{
  "d_model": 256,
  "experts_per_token": 8,
  "groups_per_token": 2,
  "norm_place": "pre",
  "init": "uniform",
  "init_std_o": 0.00377,
  "beta2": 0.99,
  "decay_fraction": 0.471,
  "batch_tokens": [32768, 65536, 131072],
  "dataset": "wikipedia_en"
}
Below are experts of layer 7 (counted from 0) of a mixture-of-experts language model. Rows are named router (the router's row for the expert), up (a neuron's input weights, with its number), down (a neuron's output weights, with its number) and show model dimensions 128-255. Each number is 500 + 50 x the weight over its row's rms, rounded and kept within 0 to 999. Numbers have three digits each.
After each expert's rows: a language model's description of what the expert responds to; "gets" lists some tokens that make up at least twice as much of what it gets as of all text. This comes from a sample of Wikipedia text that the model never trained on. Tokens count by the router's weight.

# expert 37
router:539539512584501441518455495584523514451504450535460532505492522476495440461389521510571542593477526505467440416504487493522514519574476520530451480454533465467451450461470518423501537390494508496524512593533547487433468542434528488458478588423583535526542489469443402494512455476459518539386560527463514444565468435585503587518572507476467491453583457425418424493420377489515549475436
up0:577590418424490475499486542537487553499545482447511486463450400499531461433430479436517545502460427456453479461494436537448569554569566505491527570521600501531489501513619449501564505500633482497562526569459529503454601513497610531553583453579507548515455469526502535518473444509545445510498534501454589489504500438479477439388440571521518562667490502516520453530398516521521463505667
down0:578469551647516547469580524469447498425467487535431528461562577466470466501554446492403491494545481516564522510474484432550462523446457477532355470571416511516569434528470484525476441508503495546484477440489591493507499521523508453523514471545584561455552527420440520533447469508481502500568524435497497522515524435574538451513525384521525448432560533524561515486591443501530381434456
up1:470514451413465490558536484489460452597483459517508532441458436396505503596449482460438581539430498519628564548506506555531479417540493585488648481558602435417467527487574416589504478498478493514548492500525382419531481488532555488421554458605415519473458457433459511535495545519391565454429536473491540576556330486531587464480501440505514470391504505495540556419522512505552535509482
down1:492514445354485512483436579469522498544414527535497415545488532496462537470429502474536493519514457481446589424565427542465597422511500528553499529504457488451474518480455515481523508494486468530420498554538520459498475432442501554498527497535488546477510553465581545522482470549499438495478517579467490473434567428444464454483457442478448411519498563528505564495494544456531558537481
up2:411530511593481463463432516453541548484477509544475561511521568489484499512512464524464420505446575497487622467542518488537531502465519432529390520505387333614491504504572475486491535484468495479450499476502490556466419514516599555447419527439586416469454525447529516453509520582470533502471557496595472494574494507479477475536505494608494441434498460484450521446478486597538517458450
down2:515433445452582456506566471484451479533399503440496443565464435438452518511538496526577505489533416562564510582546524457464501480510409591517550493454537636484519551490527492543538501510426485554521519478524450551465539490545358406549588422531430498492405493518435556421583522522511457580524499543501448531405523481496476499476505552443487495500478508466483473447531498494507453601564
Prepositions and conjunctions after verbs or nouns in career biographies, such as as mayor, by, with, and, to, when.
gets: " and", " by", " as", " with", " to", " of"

# expert 2
router:487523562574433502509490557507634580504511502552529605521571476505559488482445502580528472498542479524400437532457503561437579494480458467554486427460460486522523441441418444430529510549464516435420455487564512521513483409500473498448464518466556480471545483543471449448452571487483477562518609547562468494508569444539439472554472564567533483437414421446379428580453476550486490538531
up1:493630555486470475534585433470504537470493538483505576484498456474557471517464561564472675488532589474554477391507494475576510568471521433545526575531523459447573562462506492492568496474537502481454513557561491562550468564479462588520491532476513516512497487584545534517539489540525445476584610504461469545533495494626464458530483594510509557475519526498500467468436533436486490449517
down1:490491486463525467452534539550457414541526527567543489511441487498489550586609482485431454499534467576538404470486381503509467477584436485470542449629530561455521536607556495545461514497499570506508441458510579448530463496581441547486593431461511445474544572451458495514592563585574556535457540470488501488528508397502535512508558452420510556375547544437625500490543515502460473477501
up2:477475533449489472432429491396530487437474467485475474451544630497510486593505596391463491455547494483461432446489503471421555415479487562532433456490494419481504567392543513579471518512600474499452598420541461469495427526481499549493586483521435520498544504457540548452534579494603411486530533454511497552485511567511447521517500463556483499540477635591493554574545542479494495516454
down2:466478519521525508429592517360552512566465504507450509475494523514568556512449557557447480431471476509512585534525513515505508531525427564545401429478495477434497528489613474554493504526559530560414490489491547459443482488514516621569569554545442564556475551493483477637511398487475505293489544476451523447486579605509470440536502549589469493492498489509470452490488562438458453446465
up3:561453581458505528586436505479538476426523482528560527510530437564497518484538511580508472401514472508485479462517486463406556554419402534505428462524441598500528527378447567487452501470614509512486527451379463576513472526587469502553525485602499457482542571568516521439474498420614489506548567487543482506491517553502438480472471514481465462539443429480447506579479597467468493563491
down3:536527484449531483417485382557459598580512503505397526495481536496495509388582504454458621507383388671459583499448497553568535455483464484538496549485494489492448482553492597514494428476443502494420469521470450448465411460527470457517420432472499533536487542486475472509416577472494449502413478442583498507503507515448577508492594473483483447419558495497525475478468484588581535536532
Conjunctions and prepositions linking noun phrases mid-sentence, often in building or place descriptions: and, with, of, by, through.
gets: " and", " of", ",", " with", " by", " in"

# expert 32
router:526536465432494536521419443516580441615527507579529498448484579414447475529380479450511449579494533493500480570462442548529504433492476505496576480483463567558488385465538471508424425463496512555567525496646446492621479559481396567514509384494434457471532543458551596475435495423485522529513502568458545492468426496445418455582547480463522515502566519560528493572444371499478454552547
up0:472390477495549523569513531535465430565455501399631412556506512536522389634490451475554415541546581461496563542538447464508466512370425478533565498454436454400440523538509431466531422534585434575496442486516558609517576467465557494494519353528514436452430511514564539485483527499467538471544495513484484465561536548555418508468490583487482532484437477454441426561491467500522530553506
down0:417368542496534465492481501500388512405492407542465501509482533415456466527541502546477529507498491515436494399392546516500592527521612483461393548522551518469536444387593568466497491438539521623543557517528528446483539500505500495485488484533552435394538552480468495490554485482482519511522468556502476495558528593518549596465408463499486463549613487512517477540545439535495465578510
up1:472506512387504578499518430561509375612459358529476530442546559459533518546590545589542537545566519420501463490446461528492457494522485455507504527512467511509440489517478415586440531517509520535558551392565510576570517532479471452640533535491408404639439529430633542521504520527562538435461508499498482474437452502500522501463509495510447464532574539541499443510499436294520447553539
down1:532558571549450533483577459593536561463470530538473470585440507487538444572599547616512532499427523449425547585505442431541522536458501480477481517665566526440496460492490585529511424460508464456485459498498474436455524451475542561397514410472532598512581492504522424638447558514524599487543557550500487425489413503451469458465558555563477492442512540599517503403538432507588542485430
up2:564492493544521573547514467500505347418508488481516468534452481512504381475518474489441536414533516501602505546486450524439551527456363459525496404452446479417501496461468538504557456470492498528599513560555528537547500497516486509498508472476460523534378573413544495593620502565489484499594531496462529546503427467496486484575466502412536496517531439397504506497428432563502501610502
down2:391498500480438464508467419511551456448564695450487494555557495435613418508437545419486538464437474528503413409475473534475556496422553552438416505507480525440534492534494520576457465512482523520517542515504568502514516473469505553393575494482528512401540556497595419463481516560469534537436452499523475437459483552501419610525587494536437509484528583510550504559531518500473505427483
Words opening values or labels in infobox lists after a colon or dash, such as First, January, Release, Location.
gets: ":", " 0", "C", " c", " 1", "S"

# expert 4
router:425500448524533417489494554486506538399483433602443583482520376499525565476555441598508552488497471550489612514477556437545554540521476499528474473513534403535529538443526471482583540459493493452444486429496554522436503491499556494453518643514435567597461516527499475455525455531428515537432511442501574478557533463506538525473466583546523538500522455510407424521434443464536526447519
up0:516530489542508584513521420497579467527536395530486452559505507538475509505538488504554447412456534487439572535435534443564517570385481405444492460526534518478443556432508398444531446460572501466453516547489442512547486521531440385613542469489442566534435544493465422546514491537600480535518507458507551438526510531477611579545496517460433465456400466495374495517549412533523460421452
down0:487447482543465417481493587482500486573418442558413490447596611480523470561573534417453486432471451599435455480460446515554551500528495539490541510581564470588534490510516511493459585538548533495407533504502512372478485464456493477506467535450535549501568510528474436397488524520459431527440477417511446527478418581564538495551503534560474596509494549474599538529505509502524595498597
up1:476513414599575478494531469394555510581500500488519474455496445474493528502532563499465390528422471425515526526482519492415525554534548512573527571547506540620500556498538451603515365528669432450494480542567571474405454498538482434473605458537548548488472464524507558507552543525484511456435577439462500463476508517496484503426447485540495508432505528524560525552532550521515468530470
down1:434558581604488549428508478547508503500448462511519461444462489561536540529420428564455569450497548440517465507553592505503548556500522443482566492482564454459480490544423487376399451487383547550527519488483488545548488514469482525503413532423566440490514485559485464553500394480506562480576530490534507423539530428462480435533512574476489545488481457498505528453491532524584515465514
up2:507558446632479538489477471476439490465482448493460466544410391548469436587495468492529534460553477525623478598444557456439392521451583500567511531592544505427455490476448486492598430472560424495603487434499461490578511604515445517485473421496562516530534493505479449525511461505473536496508487560486552562541479509459423501455516543487448502587473554491480483498486485426520465536472
down2:501464545557418477511524520498510499547502475440514501527583543589446518504467500580530456462498389563525542566443479480501478515496483519655531642395537487495475565480570456495500513586481466435552526538446494458567532509473486552490503553471585410606502418518578443570550411526493466421487445504469511521509440546460485531502476530575493512591474539476533437546590499489489458450506
Verbs and auxiliaries right after a subject pronoun or noun in narrative prose, such as could, would, was, had, took.
gets: " was", "s", " to", "n", " would", " is"

# expert 36
router:571403523494493480447433503444485609512463503454475489577543531535480477499514502588494503501608505481434456519465540561483471527457495571474556433552543509506486418501516454457500420496506477494479432536564544389447405581525487479461445533543517595359610529582469532436515444457497436486517507583534528484486429481512525484522540583562477496515466450523514456512508581551487595425482
up1:529508473415546549512411472448566537541485477434596496522479578515482499453488551547499393454515527485475472461530479421470484526507488412478517476514549443432527496444595504456490422505538436551421415576532544371513506509485493513506466504546568564425531502481502503454502504440525571423486442638551598495502467561481510476505543550513411535538468551529445520570511574446553440490472
down1:478468477506525497480599551505513581484501471572510500492533472522474460429539532488402427515656472533490375518488526580551568481501519591421500425567461388441467537549592486498462505573468420524513419555480511462535507482497537496497510526563463430381465526524422506601471543435489527438441483530540489567469483452488639441502430601464501538490506564512583515528527485492483599492514
up2:472514547561471447506472514481466513497434502581506493629607527479518464524450558511467554531647611515423438528522562454474512499467583504533495461392486514419457501514472451458539486520480535529505566438458507516537470547527531407550422562464424456450551548506514479549500432533463483505541468509633399525477570435530469524505458512447503387490481495527553444463523479503499558436523
down2:472496495464506483612490479536444502485498500556619490489485557475460499572502461477504552550366521373511542439459461387420551504567543560546515501496507539577489496520573487499558513530481514541543613522527500515581600447433557560426555459463611450462575472452476370420611483559540467492484526447525544545519491428572476551462548478492457578464529540500504541526474498495496380510495
up3:475459484501479549469563512452492494495360432480530440422546571368497519617566572449531544559481537585461457495512495484564476513456438544507439540489484551490556468559483542447550538590445509520447467460587528523537560452553395500399495568535513527435443502518569543560459447459459460452548513572506483508448521484557415553462534539435497449525398555501481432523549522476525564473445
down3:526440558492628483534535447443449532502589511490530580373460506557462524547466601469467480523464480438575489478572464453487549487499523501444509449427501530400565525572473525530486536505499523511588552535558531498392565481564506457533548543418597542569454458497477510553477511370521520446422456507543523615484426566416406573519492419529476523551517480476564570493440485448528487498462
Digits, dashes and score pieces in sports records and tables, such as L 0–20, career record 29–19, batting average .244.
gets: "n", "–", "ul", ",", "ni", "5"

# expert 16
router:495495588521488499502452530500521510509496541528457535475574380503418461471512486511489521501467470541568425570486517576435557524459516432472505603540517594460498419568495549533451473532506463436512490551542515518459510434624531502536474480535574414487454547526540499506536471557467501506455495419553574479508420496519489482564578539532515506423416448482473532418468560531479421439461
up0:423448534466518462504545530457501507517512427511503510505538572513547502458463409482568501483547489475488440534610531513485477497528535542506493546516514508451478482616522609591437447512495410487493504508545486460454502538499578498571483522469529481476361479489435562558486498592565450324655538422597506345529515479612493528499522458496481495489381481526456440597473537502556518524491
down0:529634524493518473518514541462444484414484501429480395516552490570513483363577474503544593597448547515509544467535512463577483486498508509420469488558515544452466546538537525504469552528628489498560502558512431517490492520432490533469508463483584618548459510467580590522492519573482563460514460459413543496566485484519501511460522526477413492489439445505477453587404619563359415555405
up1:435534471460518507508469449523549484459535502466545453484538387476524482438506454491480453425505509473496577491595480543501573442560539464450412526408537536407560493456550521536549560518403524532482439471518540498452458541409501419461524479607433554529491457451587533511494521505455560534498494475554472512476567550535441568500498451495522468500493531558477530520440504442501480517531
down1:554528546571539523618524512476533520524575530525466514509442545472465452590333601487423506430523519471431520511390515528435496475534563581463540526540458544538483532523539391519483395475577405467421543531470451437409525529523421486496425554496487444487487464524481450511588487553452509482441441543479490530464562518492555535592481507580403511444501545483466511498392484541639509510557
up2:541471475428490545417547484521494326550411470477546528437551468459432449562485426544530564531463554559519577486585429411531540466506603554514545467523559461493576538479465485393469500606467561533517484496384474522491512453470522580465456443472611458588517471448444547538541408474459539514512451546519478471493571428485415373469575458540515487458515465543470413491479399436510548487486
down2:539457540523431515505512541497460483469573557572548556456433450510557489456505545557508515489522526502584593435492539496561503516410414476465502476548544526505549547366521508515565483507480544500557528561463667493495459496594491544438444470500448504458536501483485561435486426449445529566462547434507538534513483480484541532514512489494482525474455465522566378536425547468430459546552
Digits after a decimal point or inside numbers in census percentages, climate tables, coordinates and vote counts, e.g. 14.8%, 47.01.
gets: "0", "8", "5", "9", "6", "7"

# expert 26
router:521493442564555492463511501437582458574557434519447494428473384483445454515519462510487478471537489423604562529635461513533540491543510525503533454500434416456555586549568527509546471400548480525514443538507513508550524543458535443470457468535495498506512536525416568445558488461457489532511439603439482532522437472488529518582550438518588564427530496468572425484418547460496427546468
up0:501437515577532486382549480495492566500542506546463446438509508439468488543546459573517566516492571382574460483506547432460462552520481538451418454474526507421501535510501414426499540603494477625595549491532418583457545546515461504517425471541511540561546479460484510466541526441463379473524502467565418452486538564558557502470450436570413487449574525498490501489478549480494518451482
down0:435523490482552537511486437554514540530493479492496487617582615423554512523519517450559569565543487416559545520515553512580533519490475445431507532495523522500485481519381504450502440459455465448527454411530505532394515466527488457483530486467573523644449562370469501519479519510416421545491466414414532525418502374487440586536463569549464526578432495463502543502472544433495440541481
up1:494567494510573489512474556491559590459460427531481525498551547554530474569451466487437494463573476567525440392508443548528466507462530476504480529479491440437452502475481493392478489490581453460674506415473529426506494538549456514553552514567567335514484514529462512519482493437540559496523505499445573489466537474458513573449475568507535505547455453557410585472524453484517521436474
down1:496467561502527455509421469579433486481447552515504512455512536509462447522537446548506478536485517450494464478466517443443544493521528599491501368395435582521526448385582543519471451597515544517547451443535491517405524506595464561469395590533499566471426511493494520499468477346491560586499440524481500492553509410494468553549431482498491519501458581410503509472588509542454474504610
up2:514554485548497520471498515486492476500419442491567572458519541410474549464371519482504451489541507521556502456522515525412545487511537483497548566552464477536517484487460471487401408383484464505509528418439521642533524598512526490553476528465466531446462387490473528539477532476457511490495492492514498526531487448525517502515508428551509521415556460557496521430472536493580475505563
down2:536457508519516410581546548600411496429504499475464528563534543483523538509537392467485454545416460548432561490509512556607479569525491470572591538495499480487599451484458568497549467617469549444550541520555555503524488425408509445519438506563584453483448465505508616521381477630508555569550486527455510447407562419499497495404598497418513449495544440612547430560454483574505486526449
Forms of be and similar verbs after a subject, especially This or it: was, is, were, became, came, would.
gets: " was", " is", " were", " be", " new", " are"

# expert 47
router:515477550552509495506476525493523544461549494577482520505523496481509417506566511555455524483481471491520436553496521582475511495479505539460516430536442500553466538544448515579533444441460489454558505593496531478510505557697487474537520540571443431446468518550588458469563457540500421489574538475536401496440387543472449509535432611459517530536447497430397547438576504589499539443476
up1:525475468542528513575455431562510502527542486473542514490556562457495466536469416494549512382518600460481494468521508543510487436394491529468507431454460445450579576479561435368504528468529478522461549566401522460483635451450492443582544544416439586458469504514426460531486502604561459505504504528500454521416542504521490568526519438576485542602496549457482437508476544456545506558531
down1:540569456491458456479524485461417482505449519573444523479562450503512460335538500531521546516456550550526490504488468495521498527544570442591483496466489478433492528619502542498478552478507501473487519502461506531484555585556439560601495583536486540550509494557499557499436434396480541383511435438444458554358507489490496524583528448566517540492520506515595471542467524459502593486522
up2:471523459469467381531502501505536451493542437543492549518555454532478471518439571517570572535514550522456521532503380548455499548495481619488503448527535453516486572593438421505547409495439479553517480560523515526536504573539546472531481533498505372477389491539559568440515529505468581433573518437488499564510515498465420448532464541464502507565486554535405497466530463567535487456545
down2:565479477466398544526510508522511536409532449454461447592521589442488393521546497498510416492494475492449491453412487538550467511473526520508492452546568488499509501487400430425476519589458494524473551488584466433476558487439512513432493543436507533462529544458530409436419566405562588522525505448420496458426524473498406438459533573589456508579542543506456510548547559531536467497526
up3:455603483532549580630536511508445524470466556487564473505463476514532453541511552498415490515538575497450500523528395513466463507603525571446529545514541491434539547597483495483514455557489502479551528562444524472606549561573481513499687481444449492524465501498496539559534494505545474536511471524549475491399504475484421592446539491417525470475510536553479458525477532459551516457544
down3:640512465591542563441437509526541554524529509451498461498547554445504456528478548442541436530563568582492529582516523528590557593511470480566519424428463439475542469551501412453465436422383469488417463578473501539453475447482493488459573548363577533359437453604530373433576511515515514463544495524530524481428491477491455488500577483543520491471554470578460437427504540536585452458513
Single capital letters and digits inside names, initials and numbers, such as EJ, DJ, Ta-y-lor, 10,258.
gets: "n", "y", "2", "z", "S", "5"

# expert 50
router:501546530518508495483451491473531414554565376476467416483528520407530474561418517541528445491515578520466518541574529521429486483556509535457572541477495433425474535499593440485492527620459526497526548470474435506444540548469466494448417479498537528492418567512518601494503469532550552479515475506539557464527515536544538444519566419474499510531455505552393481655432416422457535554357
up0:504530458530459582471510558435438486587478509486491475488369566499570554456502590613539454505440533454521468571584492449570489477528591587490537561597470452457404506545528512553412466518610479493526483605476471467461481516559513505495524504475471446434464455490512529489429507448476541392438525455440517572515481551483561489484494471452499486600475505480502490520568547430520505468521
down0:503471459535472509447480519463467479475515509562453495584529527498437478532553461521503505504480556468534406495546539541511471446541520492551495511503514478547464432439478543483451457462514788548503447510461492494475488536419522433457522526492529518404539427462482545560479511512484503338498596394525494495610486591581424541588450558549521525505520564467518469453591515416323532488505
up1:496477431480521490546527489426551467625530502533617423513499467510516454546441464503442622476519457499494479528503501389398471541525438493488415423476479572485500492450469394425543407550457519479411534408607476547437522546495557494450498493550530496395525594470484511429472534415499617454539524506484570521503651445515500512529558447517459515588470561542499418603453541430474492582423
down1:506493419604523526487436557449521492423518504536538510508466516524521534568493444538521507561563490540418522470565482471572545460488466533518497488480534451497514553531375522505459524509494556465433506486457640504469551447535547492560604492461531509486426483528489445544571444544525551554508467476484483447501489363559548559490503463496394415510503558500478498414475477465409543410558
up2:618476590548531488564517497533584511504553419533620496479467536500508434517492484386472572515475483446498541530502465494444439551496487491540590484469556490534572586523553506470500514575527536600402485383495406463486533511436577511438428466486466442489547495405482582413514455533498483395598444460572457521434466539520426447493520441408444417493577582505456593609441470495468533542479
down2:378532555479504451518575429490536535486499460539422502572396512437470536590552463450576511521476538507499461471554535472522468476477449524543523470480463526559498505528497538538559501489563654467475554546504555468482459516572514641541532488430513475582467505488506477597576456550480596390572500460498532500559539583588471528551499491530419581468597530545516546501511521544470528456456
Mixed tokens, often first after a line break or list number, such as In, See, However; no clear shared theme.
gets: "-", " in", " 19", "|", " (", "In"

# expert 25
router:488495505452476524549442459415525463537418553455454473564479549500405516465489576498560507553539470537453507563393518546497514496457447515503585501505490586547565424526533509486559519571479516509429434477557527428552436526500381548505492374512485454506586506545475522522474514439438521510482511519579548405431454559496472529505615544570496526448462401593578558517464523569473513459452
up0:487568494478504478569566473535588480552550553514503485553567545473362467526384551509536476499584534509509495517364484454469433476511602540550514582488491569517519512481460489485546485530506501491549590484544517433470448480592518457579547440476517522591446504572455448503405471480539398532442569504502468408500551513640427523415456478480483491470505481473515461457538546545445646478506
down0:517565470482464438479604544613498480404526535595534475508514436518474472484532536497483479413472515477564509520436523490513502513495516468618452546597392460583535503540520491427491557567515497496491476540432511502518495453484531461539530420510512500516508464506473459517572533490448506559549407451439506494526591485513415579497516495504546543500547544498483443381505425417549478364540
up1:542546499488515557547515392516441524441412401478487554516511602477562547433527567493577536483434458487384437512468540548496529421520462613471518490565535592482479511547509426579446529531539491520479481429527444480492529533498482513481541477513488440493540528569549485466523550476570557457604479568556428456497523528479547490476567513504484439461400462521426485501407440492515469509527
down1:364468392483474550322470476573520572475532436440508612490476464522514383572467469538523471589587513474487580544520545514426567533436538508571605461517471481444474512540460491520485498510498438497538498512531422514510473521445472498534497512485543532531460540611502458483430556543503527511453488590505453495504442506478561464457504495450488521565540518541428484510518451461543595528500
up2:443490481482560560427420468463449474488420440589509453577491488485523439592475507520581563493541534458486568547511453465471432451451552551563463465555572517504464540522434396509503466528548432520542583439547460540523449529497530493558533584550491436574539474479470506457493508497588519458566508445585452482409580457588523466531439416508353463503395532454506429464593469446556503458551
down2:561493519499542495553498552454516535534447444476510492525525464535507643527474521512453430472477504478468498537466420504473545490554480460458484437509575546431462473495382492540535459492528454466511526505489493475476526518517546427537573452491496442521565506481514516558471509439559535479598482513552521358385444564571483480478420489536521445451404552506555529578578637530475620539509
First token of a value after a colon or pipe in infoboxes and tables, such as years, Team, state, degree signs, II.
gets: " |", " ", "°", ".", " C", " Team"

# expert 49
router:543506548509561498481410528512525492461497469420539478456491425480497439442577462572507476502575488519621490437519524501552455483503547470514554608514450570448532535510528453479577511561480512413565446487441478564508508509551578516599407452589543505473422592407581514447454543590539517516478553508455582527531436503544554530470561520435493452442507470532408529498504454506487580434447
up0:506434501633546493511533473505497487503466534364517479550529481494444476504556491551570422378603435550417482441691499433446491555499513531557505513594457552505460569575510538514525537489533478526583470509495418519454438537558519459536467593497524583503446474483559525507472622509512522479539541526483538582520473477528508499507521519500495544523485549462461529539516546475531546512499
down0:533486415478465374586438432525480474429478542515554505532514558453547534595556498502472487514554488527511513484434516451453464427492526491474554404501527448532454403537490508533507527474435647530511441588612480451521434508478460510522514381451415524521592476504572476559492519442470399653355449514483575478476438418477530542454519557489546503456528496521523577617510472479292455541476
up1:438507507597485495505527457501461430433482558303588456572510446462475441450563465549528501390559542566431455444593432423510411552530510475503485520591512514518476548620447562510537514512492487469580469523465509581461503490552501499561544548509492540464491529454551626425487529518501467510539527503420512511535456431539462533570483424472512439492480542499453540480511532511523498525545
down1:533515421510528364550452480525497536446471505474481496572545530496569501547592488462443515533516490541469473453475534463505562438490495434449543446486505413557433441526543515557465567572387579526501439552562457365548527516502486507508412383500440524482620445514568451526494528483407446628383463564488599497399448391503515540463536479500539502468529524522566634600539496478373505508464
up2:383601500565514482503514502481502419436461558446528491466474445487507485425480560561391525509501525512565417503439448400484417472487544499449506572550571534499491496482498591493520537631490461490537473424479540519492503527515554475546543474494505592568548493460536437471501517492536467500464476413453561405495452473604501565467497440472488465417465508560537533533513578553487469511559
down2:542453429449531377514518474527527527464525427496504599615471568481581445539657434581490528562546532598514533480560470558478541501525423460474528436453537471479493537533443463492562542515509487425582388465586596487469523413497577502568568483477502434437484442421463513403503538517514493520496553505493534529465520499546517576483553490466467501487529451577504538591465572456468531495554
Dashes opening list items after a line break, sentence-final periods and line breaks, and said or wrote after quotations in sports news.
gets: "-", ".", "\n", "|", "\"", " no"

# expert 45
router:546596529447491521457435588560557509466515436513510478575518460429468440515470517584541575564603526521450510448500466481521545472430616512536422525456499410565524477562493562493490471423467537502551546590587564443570536485441496511547434532496414452455561521492618483388478496471567463538514542544564404567557580464500496532468433467475497421517511508440460515561424421505444458522541
up1:436567466460521595519540527498532450564610565455475513437518353506461381495498523509607480473667472443518463559466539517544577539491454552539528557536508457420496437602557460520577479416509419480467551540492483456490503549480492470467459448496527433548416461459467485384457515432530428482577544530547479362512519469540541413534399561474499519571526466486434425611499563565537505515523
down1:462427582523453519492605483467373438400546544512440502448533541468443523500502574361540569518455460539452495496463510599540510475497547494515590563445422515555508515548485521524465474430539516560479564515497579468431474471411513395530559466500548432429510529543404515503440475499431556517569521532497559498460543380475438593514496556461481470481465508428535410455576522500503525418528
up2:526612470433509504481463509507493382515412400517463479476503488376478515510407497462492548536502630509495547489508482533480443470466602562522522551466470476460589481590517500508503473572545483518608519510536516456581524472492425497447454474469392509501475494542515522428544465427533615498504540530567424543483617506491475476437465423415514412566396471461460534643397462512509495583471
down2:552427520557484436447410533478502572535526484422389477501518509536513402482467577472500495508489580478467544440539519494477544470515548340583514529498491490481564417490490564509492480554478564544428491488453609535572431471456497563517515540527499469438505521495553456450498527494520487631552509550448523515537527498504551477508523525521400497519461497536476502506480477535420486569497
up3:486480463494604506559496515480493498526360484566477468574543488473493517476488455503527561510512501473453589469538592498474540454406421499474557527547465552533553508448550557488452373469508460590471513517387448551400422561540448416514486421541488477567389465541516458414435497387517570482453450456459432568485549541500428423509531506465472520509473441419592473557431554496558453531495
down3:369528481544450456409515504477505608496594517507429458541510470577498471608470584497494436478459511555544434517433540497447523483614492426504545492510533502513515413477441467467575512537437492516608483436488492482538429550494546420554457477425573403471468521468459488563350541440433531531532459497484590597520559523571528467476522524422586498473497482527413490458461446550545549497527
Clause-linking and, commas, who, with and had in narrative plot summaries about people, such as goes looking and finds.
gets: " and", ",", ".", "\n", " to", " with"

# expert 55
router:441455533509460521524448518538464432596503482452486496429581570455529543539447559549454462503413499611526482547480456557418527426511444553475522481550536505518530488548583477520534514620419524461528485440575455480495489486554379563575510366494507454470449429428528447524512512537490507494471547483511593497458474552485501423491575526519561509435496486566489506625458463463496568496390
up0:425580475483542540603468486489450505493457482517488430445555565496496410468424447456478538513502510448485451599495494497449539579556493613521560490508548586506570568430579446606411541482476492502541596489485533477547468500541507438553423466467462483646449398430498526535561513541497437476539504415464498543497454514471549524497521519590509505501532459528560532493450497591530466397539
down0:447541508504514549456536542478565462488608534432537542561539526512435468514478378553478522467468472432465483545472456479499505565525533434500463547379570532472565427392618444465568540433541627470478587524428477479428460469476469571530493494514455497561536413504389495540540488493552523513561537598534473486442488640504508554487478413507458457562459439491373438505491453404461540457607
up1:485534484500532481560517501594442550498498536447478432479505522471503482484470468480431576369511423579559442531511463444434531514565474560534513648524591509453519458465486526632445482537481472391585581474507450483438468449654490489564519451539415470569451507488439439512637432490466466486473510408503553527440489413533546476451433519525519408453394450474618461491508531498509526562444
down1:520464528522453522491508505480578518473553510447548507434503525533570498643393496549600461428379510556595487513509463520535437563524421481448471494504575611550551376401521413460434501442430539526449493616494488436538506453415484509508511503519545478531462528514506450529493445457512497526536626574380527580456559543526564413528490475505593495473519464415492545452437579490602426535399
up2:495506502428485456456449532446524593428548553470510447512422507464430479551451522562487427485500588505516554525443445602571423474420428498545519566591495501514547470530409520488498440487407482556431450521462498484612515554581498512389570579453459438560481518543517518530466514504459546463557535521527598528521469542506497465492555496355575469484471522599522535555578514493521507471491
down2:472456534499515482461611454545513442459587544465477518589443496477473488481521537579500460536533505474504475457499610599473455511469467443514510542500513516495512529442527523520492549452526600439519510468407502561468417456520465651548488559537585558547471455434559423478460505598496554541498517588510467502571479540508541432562383503500531522538527555443481533575506534416456534518511
Numbers in coordinates, dates and catalog entries, plus letters inside acronyms and brackets or hashes, such as 40′9″, IATA, RAF.
gets: ":", "20", "A", "1", " 3", "2"

# expert 41
router:556415459596454447407478465570427468526448469502472589490464460436470444494519476584412528573507491520548437428503440488430596505528486462479514559468490566498459572541560505481522420529453533475501464489454442606569468498519540540504451577552522467476514465414491409458455446497470441509533510557487422488469553498525513476487583569468568465464520479472411499437429468438487585470501
up4:511417591493553483411542529503522420529429577613480458478469549440457511514479538486485486518411385495567475508536525466535455422485506489572428424472467521495519537544568561497443491523383507555426478488503564491605482400490532563538549516499387505476546503518464515482518517498560526529505586481601543515481532468542375527449565506535515563496392542485516448569437498552485494549455
down4:524438511497517515526484495480455449578496541492574573473587484516483580546502453503446485625573516482514502525429481442507486512407541510514395530434493512515509535541542499416568522495488469445491547557534530545532501539508412485530502576521517462501506465432493569487446412447579428497468551533504532480503437538505547508430488530547473576397466497517514580417514507521558542504503
up5:551482476542479403439484548547462455442556485455499461557463569548498528463517491498470516514495529488524494482563513550493448469575453439539524443501473444501521307525540446447441446387441520472459517503546545470544463538427449481487401531545474479563553499527600464389495476462516477518433400585525503589466554507521491518478491527553491441559554451512527451469504574438502415607584
down5:463511469481512582472526364517504378485569582565434547517647432600586417459505452457509448507517635534420516442451426481517543457518470485466541567428433412497484492492495555458499495365588536562495606506445475451488465501574512482470501423553506477449453439510532489557540552581445488536543587496497506510512466430489448571492561472462447435483543524551434533507401496508467480489431
up6:473532497483516487576508500489412484544429419472425533441480452585567526457559498494531443522496539397536536488513540472430473501525524413528542516478535592510440547529524518529547510682506436482510621443515453517555457495491513441505528497553513480528454481583535451487513491520566535462450543450534459436489552517557474425381512523426498449569468526557466517487416574496524529535433
down6:492542438490501477544610376465635513496499493520565554408411468565493402554592462565549444574510514469407502604432459513465495510489542492578546538556569531596551552495506511502551434496483539513477508351457405461558484438553462494416532493493454460480523528449539419545463513497539554442511438507505440483499477432526491539449583624454467477482498532563432466461548487496448533462457
Tokens right after month-day dates in game logs and timelines, such as July 1 |, November 19 |, year pieces 19.
gets: ",", " of", " 19", ".", " |", "–"